config.yaml
routed_scale: 2.5
lr_router: 0.000848
num_key_value_heads: 12
rope_theta: 10000.0
init_std_o: 0.0
decay_shape: "linear"
batch_tokens: 65536
max_seq_len: 256
Below are experts of layer 4 (counted from 0) of a mixture-of-experts language model. Rows are named router (the router's row for the expert), up (a neuron's input weights, with its number) and show model dimensions 96-143. Each number is 500 + 50 x the weight over its row's rms, rounded and kept within 0 to 999. Numbers have three digits each.
Before each expert's rows: a language model's description of what the expert responds to. This comes from a sample of Wikipedia text that the model never trained on.

# expert 62
Description: First names and name pieces of people and places, often in sports tables and cast lists, such as John, Jason, Seattle, Tijuana.
router:434599540520595500500481562466436543582546476519527552501503594475414417456489475555530454550474493451431518540419475405552438452467491533492487
up0:580495501634415567505542452488567542510472489476481426408469573537521567449633552586455419506399472493535538532531529427503509481581501476554496
up1:443515522527559591514491457491511514512589526493488408547570579467485513461533534430553481530509435537496505513511591463534426564496482523534414
up2:546446453494491499522528461497539586564463552437487493495532526463509575497514452514409518501478503560624467471535400520492563484548553383441517
up3:487459458508497487499444498538508373507496580582500477374453498501398594403466535592499483467515490493462474568485449476516461515541476542480506
up4:522448506495543536440453435439522505431545537496588469491423565411553539409528498510528461507494462457567421574528535495443427530517537476484495
up5:482556528498451536527548506508491581555465541565502424410457433555593489434503497502558553412502541477548460473523425473417542564538416470527398
up6:365539492510446605539524465477470486476486500524473516451403521533541466498494429532540482502564490507576469531552540394536487428558525491484500
up7:575499522507458444470480624490542484556542386512397496648506476553564558448370402529508441407522536530412452495512449473498471488382536498470481
up8:505489484448523554521432453533477491463503528540461432510454583470558502436591468579527481508536479448397451461444540524559473529483522546449458
up9:555560432518556504511596479469617451512402511459470489501551515455472421596579576554449508551499464535442446444491429522558487506464597553464534
up10:479565506494533459495446572470452539486503439523449499517557478526520521384472502511449477571500534471518518588580525493497510531541570526528499
up11:467452522610566621552606464490477516422463453458481447482500598499498511495564447471425424419494428465424477457473568457539511573502432513442420
up12:480550543516543468538477480521531522535536496468441500554477496498386512516464428472410510495540524521598519494494559454554514559480516492447489
up13:545491487476518491405460627554549458496529478616464543540485485523396483516383510533549475524479489534473402545507539549492436506460497466535463
up14:482515526566495503441490399563466528404484485463498473458526496469556552396432491480527514440516578453450524481474506537540494455543493465468494
up15:461469478540518509544500468460572487491570485489598419460479584561481452454530497617432503442449570554444502479436504489499467478377527499436495
up16:495500408516504562487578492525524527492426501565472509517486540534573526437489464465532472537482548538456480502523476488447456455449520448500481
up17:466456459608533489611429520454460556606431575533469472470496535457457570468492494602395485500525626541525566497476521489495484541436487483536427
up18:571561540507473556507469498416566431515437412548536516536538465520513477429518473406512456491474457593519570556504476497547470484528465484622530
up19:500422446616540527492550500573456482480502400460492495538434488490513554480524507431475514475553540549427532532575550506510515503512408486539498
up20:527518440486469456489445567519484500515528492568488452545487395460544474499443678474553566497487545435517512513479507446524566510470468511491432
up21:568531569504553517459478518484471426476525548386581436465429527519514552483546522450482525501525378551459450475513514436451453516472435522479477
up22:492493484633547515548542486499496622525456448461519469536563503554473515451502435478448493501549505485543450414545438460503499538535453547406425
up23:474456409529601436566526531497490453476491499516480449494560521497585565504448446455415464479483537485592498490535471514536477493602556460543483
up24:455582529581532523485440582537505555514578512529556545530416469487449552525613483584443489499498477537547591544588484442480461510507459547550451
up25:465418548489544439441521520580492533551362478602515418566446507509555495507496451478398424503485453482471485554463498432504470555450498513508427
up26:444521476485503470436481493591443514428467530504535485342502560490543583502516402489522506482551487511430437437462477517507479480600443461491561
up27:422548567503549497448488525496485457430573421529557391448452536440460462479594679428503513497573480463536432465561504421534512522482427472494507
up28:452456479471505516559537481419507531478516506539433487410496533500586518439518540529611448548471529551514562489573450489503521486513551447426472
up29:500505430463446513519448557578459468499646474538470470499472537502561514482468507541474521489541491484495466542476472582587475493619501517505386
up30:482443436528462511597544503475440501557499507584546506524463480483498531414496489546538458604540506499548478492539557479470458539513517523506538
up31:526483501446586473530442403545544512542531500500505498556428552464521479482500505532478423481437486526469570487480637444509516566456456544502529
up32:416496550581546555598510417549481570482492532445489477455542500480435456477499598479498554571544452402544469435451520462497468552521516541487488
up33:410412477566525571480501503447459520623539451552487544374468502489430497450571483526509471566508514527564623524473440548518430519495534611478510
up34:488465536550465457494541562510514550587591488532426467485551544486518462519516388533475511478404500490461478430480472474469541570486570517472478
up35:476493487552438514529428434417480616520480436534506515523476484460474579476491536449425563476511518508472551402476498490585504522528508474560552
up36:490547509521481509540461542501516544506464472568453485518508431515535503492468553462460473434522432494489521473504496422508459523480437528573431
up37:510519429537504503561454517508467525501508421491522491501554402527481586461443422512435414511496502559508505473488434485459487495588443464497583
up38:544446539575465423477491409431471495529480503511518499428429413488549406487375558554539497506533500544416484434449568490488514496506431470486530
up39:524529523576513554543455499469512513471532504420428513474516542538511494457486469513485458400499571470497379495505530516601447458561486433494469
up40:527369508472461511533544471470491548569468482478474432468404485486425498454408507560502419593466469528492452448449562453503467517513493452492492
up41:559557494508542568496504503495602515525520479534405472569517529555458400468554603448436420490489499517528566629464473542511494460548500570439526
up42:492504529514552499590432542494526582472611538596500429518502559512454543535528502512554493587553631531525496490533430463434411463539405444490569
up43:499417540496497525483511533520483556506531401495485502436465522532475475539586493528545475619549519488592538541502499542499450541466574513544408
up44:477494512501579587460551468542473486579521579448397456503475490569455414480488503519538410456527519526510542483495413527509435546531402493583480
up45:464502441527483543468538458510581552500423504452539555447514476475474489458389512527542524445455488461569579507568510471579419430494564492489500
up46:495415446439467505436517479483544491466495472397490467469543491477576506424569445539446584525424537469459541491450450444506472543639507432488398
up47:443583413610455468529528534461579487613527487536511513479443502486453545502601459469497499480545509517476451408517513540469433524537513579475503
up48:476595448596527512579488434472543557462435465544546517477471509525454573435466616476553459502533437627571460511464513446396506598483481531475520
up49:463450531505396445572507533505409542494497463585553451468450547465515490537511399578473398463628505488499517511516486547523411544567478382571520
up50:463556425454557491491496507567509415626462501553459428511446460536565543527589511557468470504484420580668519426516582548535447581440561499498447
up51:488505505520609438434465554512524442532403476496454530384526470572433529418381479460570490517547487557544484591467484544561426510538596469494480
up52:501492495506533459518505484494676516504501570409517482471463565488442543513547481569525446429501514444474519534463495508528577513472469534470568
up53:469469469446567507538525518523501479457522510565396502416487519538509600502533460542545574535535470563510535560583519451445523496484572549527548
up54:448543497531458439565516502540533600582474494464500469503544482526524570462554433443501505480546532473472554567508449493468496383507462529482453
up55:444360495638568489556554456470546601504543483393506505455517502518467477466391535504399472497503477499599566585546510501493524437446519544531413
up56:533518493545494506480449529491547637426476509500390511588503535461504602495469521516461436481558577510510518488517476486555515514588477547474560
up57:531492444561408525398526496492517550476651510436469515501535533562508528426392449413516523587487478484452540551452479518580459507539529574527493
up58:431492461446477569503538503535445600508508450518492560475452493453477526583407596509429499509551521517528553579560427439496521487599551456512488
up59:558562528571489530607445484553509469598385421490522504518440539477542517447546482447490556523510598516494501578501461484537471508467493545509480
up60:472508489538452536443508433514477404526521555488434503465566662522547508523473506498548493429473410472506516506544627443528450519462543538425457
up61:437484500534398499438546586562443534476606444528404516501499418520466490441502456483508450530538550472502474480504617601508435594469575527517544
up62:473444570415552585517533476540508572556523470538517450469442484498499567530540523580529447523483507495557479439488573513439452536538481429501517
up63:541500526530471534577458501470459507472495585416581375490431530536482552492504461466559536474514531480457446465488541467487478460558484573545435
up64:505539476570325561630455506459556469571588502575479461511498657471518448545556442535441483483496415523486480535608547556519553554426524508481501
up65:613426544535479511467518481511473482503489417554471533549567534495520517517474466510512461492521503666489430513444505507541463467516514461507534
up66:483541539575487507528499491493532580345424440458480406489497525492530476525469501488524589535456481517536476480492436460456525491510459446556509
up67:512422429518569503557476465551499532408522498496497557482487542555563522441509518424459466480486515538481476403501557505495500519569490545496549
up68:437385568548514520541487446472618562492491484525548496441475541495459568501450541460458527578602531517516545562596505488507444540499456456487559
up69:517608486558451535516437533495521525553476523502557468461491427520510566371531415485583525501555480558546540501504477507558388523504559478531415
up70:439607497531471499530406431484611527454485418473482503521566565458538472555554529432490529507530549506509528485483599508487504500491544537436574
up71:452451552459462405511487448517564486425518500407503522397539496467524568431521490485524469569477421545534457500456515435515514503490554526488447
up72:455532467587562527534494459528559528479530487439541482461589517479515440500416518528470421523585442485564592475466514429448513489521457526522527
up73:545576460490604505450468443485519522623590546440557465427384478486447531436525510514510463427515434488485435505399481552514485535423482503567464
up74:521468454507436453494550461444513542408463572385432501528505410484456554427572519512475395407463453531540451469534517575487523512539462461481446
up75:489570435479374530521467421520559483556499475545534469528441600481484457513505461589481492536487497509474542439431454489534463520554559483506505
up76:423422497534474482533539488423470561439447466492503530398499619478472533467415544555519579553490540438523491493508413468564509512517566389549451
up77:410572483426581513483514541531603583493437461602505469413511617563552464489544573550510529463488555480500547462496438458581516469473509563514623
up78:542399514571465484500565461515535536547532532529458515530559506493465606489491508454483509426443572438475528474511395543525426465474474538537483
up79:551568437540393566534466424527475471510478552445476500431558589498629502388510463528554540433542555454445472516463469551514491521591485477498546
up80:468489472469464540523517465524506554419562506465492453390543510519481529379444489483520423527510428595579480502571477465553462543464439415617551
up81:534537526574439501447504532466456484533433459519483526500453563506447531494420568487483493543450595457536461446538450470491467472589552608439480
up82:427614436471495516573512522464498458495459570484474515466505466541572587504476468445467536444478585509468548482541583503476472442456482481494540
up83:532500430572437556537493464511558603451504455538462517477571478487527494488438430469511485479420548602578503465505603444539471442464485448415463
up84:493470575531495498559468403480489455452410524544548515496520486537505589484503380495518444515538384619536492517551551490490489492508516534556588
up85:499499498466517551603584434506499617594434493530488551470522450530527508522525503595534495471558465423573501468492507526467506547607500499477598
up86:625500437499442545459520434482657569535529465552419516469475552441556490339463564532403567439493527515480444556479518465454508526587501450474602
up87:444523494541600550549534560366521518567443523545461493497572481523498468451462519534476497539514421466548459483530531501497520562530476543544577
up88:536518481496514426593452522513418533574444419514464566523509569527497521552531549588450406578536522491499491607394473564496370470477515512420443
up89:530549535494503561437396517466494566559461482479516510389563487536479522467478507557504585430526490527516440412417447538449472510480575576432482
up90:524505418672430487478572510490489498632588484492404486558441482514513535495486482573523485504585482430512487478470545499544528477444517583506456
up91:516457468426486542596546500434470496457515535534490525415430446520470557489454496529534495444504481562544489483592483488533434511567558470497596
up92:416518515492540532467490426482448521407580445500409405451516601477536492476510451515540491457438378469521545462492490491539502566493518436562437
up93:407442455531634484518468517498525478462527510519533432467531492445439525469528442403457481481486531572517501473438508514467483493549450463393455
up94:492493583505519563558623490523489553382452547531497448480438418508458577479502460500535427557506521530518392540524522470449494547556567573518538
up95:458488481544485526541563434400543505433512521446499534475525478475487541484430538405490531518516485465545557556524424485528522497606461418506560
up96:498439569536580459470426522473516424542380483479549433414510470467468550513523513495466502557460471498529568536439439403495465437533501554422561
up97:508523425532413528508419475522485490470444500504525481533468448532524503486460461481495487563487485539481405485488487573505507448542432510515523
up98:523551500450577519443440531425502574553473477474515553497546393495493515490539488534520454653529545548534540563586490463545523463518539499477583
up99:451430497473502485508458486573522591528533539503516518454604457492465463450505533532488501487487599547517507501597430501460472478471482485398527
up100:515590494458535449571509461494527589445532498506425458438491523481445448456409571577485494462384514495501454615521464553446514458552435578469512
up101:468564434484442519565458529441487486438503409506450487498419467505526511482538489486515454531573570473452428522501487510577425593598562521438532
up102:452465499521533556489536626506488543423515428568525550469431440478524463497473465409510503541568498505561540539521495466423477449533457485581504
up103:550515529499496544471487500585490501552608531477485464496577464547494457544458453461569495493486493554537479570456528589567566569451494558534462
up104:557525460574434509487524526490503528589519576521438510486520542465600527473567535450471490435469508472492476495530391502495463490508456558511529
up105:512545450540433529571528404415462618589444518448482493486473485495436499464481485579533462527548507512458473483436505617510559413528513533542596
up106:547565386546516522547504497482552521484480453485516505537510490499528529429544508388556510514548625517579518591547604389514548489500439447454522
up107:436506460579518519555510513441490560429395451470487502432441514519479546562423503383581499525482549478496514497585509450528528555511505501603408
up108:459410577538545497536443465555526544581458494503542398456401504523486517553501498445445502532431583465526425567502410474438504564503540535491464
up109:485514492459548550520474523522482541636604520443453484477543481548447510448548566534527556448526553587515525456536467540491485437438563504484535
up110:534506469531534530536464515475551589570534466488533499462475504460421488518567524581507478504470542515499498484491455461470463529462562465463481
up111:510549475540552536425515436523570508454587479470427529512545538542471528524549511450543507375547552583544475557449554522598453437534540468582403
up112:445454487500475559492458553529505557586491576568424505486563436469466492489579450566475436496563584504502547481526501551447449529442460427484550
up113:505523558470525451480431504480453499595549551498517501433434562529382519395584612480426441463612535467529507481522568501471454505382555636448508
up114:574518567586528519584449500472444531431517485544502491492446454524540556518538513573494547428459466570519469521517547513512461551467405638479483
up115:490492480451553494420548465530564487500489549509483499488592491523470563474497511455470473477510547458525442425474465386466473452547434521470468
up116:455514491506572507476499499548510542391510554406502499537556504494452518412586443522523568431546615552457503529461577552510399536480412469535562
up117:530422441465532497549607451494505473511537559618505506502462477500484475449464475548544460534458480462443500419492490466462497531527496507529649
up118:533440474549429529537518526441547558476520431436498485516510557504488549532475475535546465494446569425416455488548460576481432512510477520437556
up119:548574462493463444520472524539447519562543449503503459465499418536520495523452537471541571472501524521513483441508398534452535553473511491538406
up120:496538491580512448565495464443502557570483501549464453413533494531518548474443414553447513445484567496489475511479517507556570612604492497450502
up121:522471429573438478416533567503500519476490392505461488537399521568461483415457477446529467560400499614547516535453483432494491444522472420485400
up122:493562467559469507535628534436513629419568422506490515410581440449595565471444484425507426516436521582444533527550535557517450478546553502427465
up123:491575477476552531498460491463569615522509481512526506456420478521403540540538561593485539578534538498522540493448535461525485553444508563522504
up124:510498470591588582505372489540398408562483575457388462501405405489533634478462495474421582470486474601528567465534536522525461430432465432477593
up125:527505505518608418529575489448540487586468574415554393387484525598513547473451461492463503557487542518491513459484461526417474549417503519393587
up126:527546486553526530576355510427585581493419551492447574495532405536509537399431489570451528469481444507612459513502420369503521510525499451552511
up127:388469496485490526473448531472558481551596538525494559477499502462482448460470534544518518403514495542451509553504434428603509457485466474576422
up128:444457513571492493501400457502467564474415435410432496505505493414573571507432501505467428486523464455449485497571521471486496499493536566552494
up129:454444498521488540603514589550492573544427510489477381391425592493594502484510479547499484471491594493533400480515434544458484511506576326439498
up130:463530514494525524513388498454567504534468483525506444514486506510594412502480589548524580427524596550561474566487487431413541517580529486450569
up131:569528451453546508405463573465391528559583467449445496515508568476524520509467467556528599490583484467429422523637580565538533459619617465495381
up132:526500466559542451528445418518463500449512473420552441468551514560463476448483495538550400550476506482469515613389503512513485449532527516500493
up133:515548454561445578438488440529479387461580453480489548539444514510455573548531565530473552531464415465424628541494558543541454456402503486521512
up134:452495519521446605570531435423528573559458404469547519438548475447403510441510562412481428430430512549534481552530467525506523487507605497526557
up135:376484391489496499516528505401537574536507406442475521554437503481471458484555512532506447534460503513508446456509437396473480454571552442518469
up136:445399474511458561499505522488466514469483440554532427452403487539443460488412453474449543465542479518555508451439453575473472529539537416496416
up137:478523428479535498500508476475503551569470536516624505513396564536446459453449473577517492471517543477501496466498472555541510414440490431492518
up138:501516426593477537591532548581495459473528521478424479584431534476559565383559494516530548534438463540430534567505569530474452462498492467487470
up139:535491491545556445475466466586452465611639472486432405519485486478505509425506526449514428528539573521517523452484483521497509444443490448431474
up140:564424503483520513523552535470446529492526531571498539496594501503568511425605510481477504474550579501483547521452591599531467517468539518424532
up141:486494448557579463555436452550523493409470506561511505506447545451543576534475513471492472497577573536412509494360485498467457489517428561409538
up142:478516487518468564453460532554489473413477432558442412505443552513639520538498538494514499505569509536561493498524464375498495550437600459558487
up143:448569482555487528565594489483425650490454476425446518528494491413495433511467494459538491509523450474428429509536518399411555506555516581454497
up144:400532480480426495570423503412483490554492508485462448484378543481472488508443519527499428481496577570513423479497379461556540539559537531537371
up145:538545468532481510496484467550519547427550454439518457473537388481440465479521502474624527537473483570508530536496554528471459518551546490528549
up146:547534450514501545609507520475560527603500476546502497531506472493512458428404474485476493576540565433554456463548437442540499548484562482514501
up147:440565521525450519473561512447471541468387409461541489415459585506531511539491480533477443485477468522438462480552378450451533422546576501497519
up148:440495462511452546498524490525450567475494477521474528480504534472474514557372502594564396470482491502506461510527527465488396529507560419494556
up149:491432480580403539504391418456524539539559484499524495443535573474494502433578497468552502477477531530510528552546524505559520465504468541481405
up150:533612549449529535502564521506504469497529591490456451450449432515409524518479495541539544542482459477513534471517418419500503566479389552416488
up151:506511542592503413545466494554468542621560509434412525540450452475563545463415519521494480484583504535442542514434512422514479491570479576494574
up152:440576456471538528516532500411527418420475443519569474458460558484466560439419454481634441442534523491406536470455478444554440450532533478457501
up153:490477530457461499457456412500546493468635513449519495486502455531467459464533461559517523510408502551459505520510593509472465479465532529484430
up154:452606454519581494483448500524469533516538468436388525552438458538430497506579541461508459478507506519501525496538590562547522501493529510495561
up155:469394483517414524531498465505517495483436489560466521438548564412548456523454500512548452426536499459501581599563558489494480463641488594537574
up156:455536531490570497546512530525449556496532431483518481507485552508483503541421435490571493504442520552504483462397500480523529502493474421569404
up157:466504520491559530491361521566529492533520531535508488551454591541428431531533516543464306570668407506538541517471494453558459525478501484602565
up158:493495519548567522496559478581516520478480560425410466417417476484466520374503544615376535461443446436456509475463478487514556575438434577546504
up159:554571519560584534529477494551535556460488592429524574555494382488435538430492503436473503448508430557513459485431521540479560521447572529493428
up160:418448475537465496595422513513554581511510549483536462497540482508520559447528505554528548467473499467477456463444467482501473522430548497491496
up161:520514537471585538549559554538504501558575537445483525570525581545489462491501567600509544529550497484514510399437587517580487527510512490414536
up162:465528539549526621530377476518508519517527493541529508419568612446500559528478524480499428609516501474537464469484504511504443511581536498383611
up163:441612522533467494563525416497561492443481399385525497454537503484527475467507528372519401475479488539532530494446439448540493468469473553506451
up164:491431517511473501569383401510496545523508514450469555525453455506499541494426473484534469479487493542553506499544511455427503508498497544511434
up165:526460439562402484611454524485485423623439596530546487468507476485431594439435499540515477521482413508543471558602542462466472537576520518498499
up166:494585426495456508552473514528450516484485474473407417357472505522558540485513488485522527474535568539509471514487592508459498494480574569459510
up167:500496450522479518494391420447486558605455438502509558449453411432480589539447458400524442490480531504447471532517447465547535577465445573475544
up168:503534488552486508440451552397522522542555466382515499511558436475481450410481525501529492517456495514532474529480447471532531571486569460491423
up169:495469421539526552536486501525591556533460559482433539532424455523444484329377504575418552534462452557569558525472406466553488552517515585444505
up170:497589485531464483545492424424518518495472493455477452528470482508425589542469473495509525583546488552510586492513513575379523554475601466468480
up171:380440464512431572464431339492599530487527433461503457502564571441547450462509463492605522470445574537452492533541599500532424505503511394492533
up172:476509385513483532487546511495485594462466499554362397472466571495575446403449486454504556455526564519552495495488537588533523528583506473481544
up173:427567485531523555456459487515555492415575535412459429387492484459482481416514487528511396517636563603530605498438528504534480489466529626501524
up174:420438503453514545523436428473478418386402491458501470391467452501558505416597520543485517426469538499493577498540442477492570436472502494492504
up175:485534512525474416615492547493504585445498420458529484440453609498575535406459441575455464495499490487583522545459414475593455572539494522583436
up176:573521510483538529454464537469535566498370500574460485488444508516504508376529477481436381470506529477617455451477639443455487452562519546470520
up177:582516463614465530445498475554486499467472358494440523502466559493529528468470514351495482529553493588455503543486597416417445467456485496526532
up178:437457479597519517545560437545476524550403497449451533508524590521450533463532461465519462541510536525460534581498405547554550515510571579446477
up179:528483488498494504587552570470491544564486442477449524520563497479538457479387429487456471574491529535544497519500462433454433586606454510514560
up180:402487594523573499535515507442458476469476398500480491462337538520495546578475565526515462531522491419441519543638447530425405492528493618391547
up181:524545483478426512502508562476558507510495405424488477523515536529488550491504485462454523457441538499411461434512432553516515519556418417531523
up182:490467556573462455564491466413541446591518509451521507413497449536487509448460518485504435524559501603531444514597468464473425496539529460433459
up183:445519505533476522553545512421510527507546535346505494428486512525471510499500446457595557447464497479485559456458462421437494529406528503541518
up184:474511495570498495556509419556593466556471414515515480506517497479502518443533572350478531535537597472493578552530533423568486516511431505534529
up185:471445515474473534547502404411528419509593498451529495489562634457536510439535490497487448507528519491502550482391540467583491539562510482452517
up186:445531472543558537515458527508498422502583512504366506491473494482569482369477573450447543599554468515455547580459567553441500523430471455535477
up187:456539464513460518541448464485552551494476506430501500535355483518495540442546538524514422528473505491474513507422506511558431474550519487572495
up188:512526486443543512491427506485444505456512516478474501524508489491549555493483482496583482438495553473536464467568594469545493522550430520469518
up189:577445525509440531457475527495526467523533530525487473479555526495433468457495403443506470484499549580429473558549575455593454497497533524522531
up190:494490473454493526498491522466553487538470513537475493472540472569528549504383489511516542493471535557540563562509473447506500484548474483461428
up191:531424470500586592491507505461504514499487537569480496525459459519476498481497559564510480545578523444466478510518500411492454580467420495511474
up192:396467478468427480442482437564608475442548491443450552481471522450471501490599543509569473429439525589516434555586440499508543450586447441446457
up193:458569444474487577487462483510521474422525511461432476410432552449556553506494556526499511511462585448496460512526466480553437530529444629511546
up194:447518534474447483516568461451525555470499559522484486439574540485542517467457557530542512427430538437471625546494478508561511467512468506504400
up195:552510531502470530485452471480530587583505534529530501499511444583457565513469479547547499523461471582612496565561468505525453453555499547489549
up196:446487556523536494525473408523512509474461525361374473484473484552470574569492574559516493292513500521493513455385531441471427524490392438524522
up197:521521505498443480383539544543603533540517527493520504560474447484538430512387513454557414528423383498472557501547522465517463518526529452524437
up198:512569573516389501481456456471463512596467569430535535426549539529493541499473483434463407408493521486525524514506516596532489551496483573434424
up199:546493483549514520480391492447565582519456567521451548435645526508442468461432568525444496462457544509507416495544503517537474471613433494470392
up200:474466433522567550548538626538509563457551442534426480493542490555501520490532486503497660425571569440447474502505539428484490568528583486489577
up201:422498483530543505542481489519540495538541535438513490457470542475460481488555502523486558484518509570548519520536646571570528562453563548495473
up202:487436457502501485472459445445533529554485486457497564462560507492449541465522519502474458506460490485576489516467455525569493496493498517511494
up203:474536508550503522514554499461450501489432514468565560398382514547451512433509488491622466501508507507486586553469438480410426497537597518472500
up204:486436557542499551492442484562493506479579489377445556533620565550501506454450409470474456581531472511511484549480593499519532553561546485540494
up205:501522430509533505546490595430513502460586481497526480457535447473484574485393456494581446594455492495459559530532535481558517460433483495483494
up206:459486532559517454544559516426550536595475502516488531412419412428533480450483492444503442591483548461481505491559541475491459529512413421492509
up207:449491477552560536539541395533470428410521484488448467497513515539450555497442516455573481542441477469520571595540519517555495460487573450536561
up208:444527502512570549498401454566533445455497508423477446432488451477530528458510537576502430393543566537499466483457585490485443521514415425488493
up209:467541426578475549510478527553511538471496516553400445426549536508440531456385538540536588499451475514433494647490479468501439456396583450556472
up210:446473504550543472528569509522504484440560518460441510455574547528524519476438540404588533580520528590415364489435565584491491526422558487532530
up211:583552497435618481518560467458447550400493510459536583511441502467445570450503567546458487500545520520378583524464520516472512392441472474447556
up212:525558518451449528553462579482457484554548498484466523505514519495462486520436478472507406516484589459475420607475452422522449521460589539434406
up213:524492459537551551497528469459563543561512437516591542576492585457490508526579453610458505541578570550523462473475452514506561465565501438455523
up214:350397550557541462455452483561461422372504565488515455354491528519579557501496557408531483477548601500496525489542479534435440453547449557482582
up215:520446513450432525413444443485524473496451520423516543524590558482552559437578415455584620493484533535452532530575525538541472499567473464461379
up216:556595465548502546468481513607543494613585453476449495548542491530433460485519480500553438554528489536515579527448525520476438483519562496537459
up217:500488574508522562418540554478460565551538552542450473504626503507524503417546403530465468481503532546518556483460512494508482561435480398364589
up218:526504388505540470495563555515501483546518469509428426415518473463495541495478447544570547518516478556463552524530607429512512528533606490565537
up219:507488590603575505545474492508442573579511478496488385439470439456529599603505566468491509467504469437494471452479542543550467501521524528458469
up220:444553511526603529474535542450506501475580510460438517487566433537564456479501381479550461509529564497539499502437418570561471490448480552345555
up221:488506503474455545593486476507540539441463437589518528510518459518528482511491394481474490560580555460439439461464548407488447597510612571418446
up222:465429512482526508500536457438468461409494520512523495471565460503488496493413514434492536508416477480516540437522409451486489433582529541494523
up223:515500488568514470411420538519508493534520454467467514565517498548502468412483439587546499501519468529441537530511514492479454612440577416483564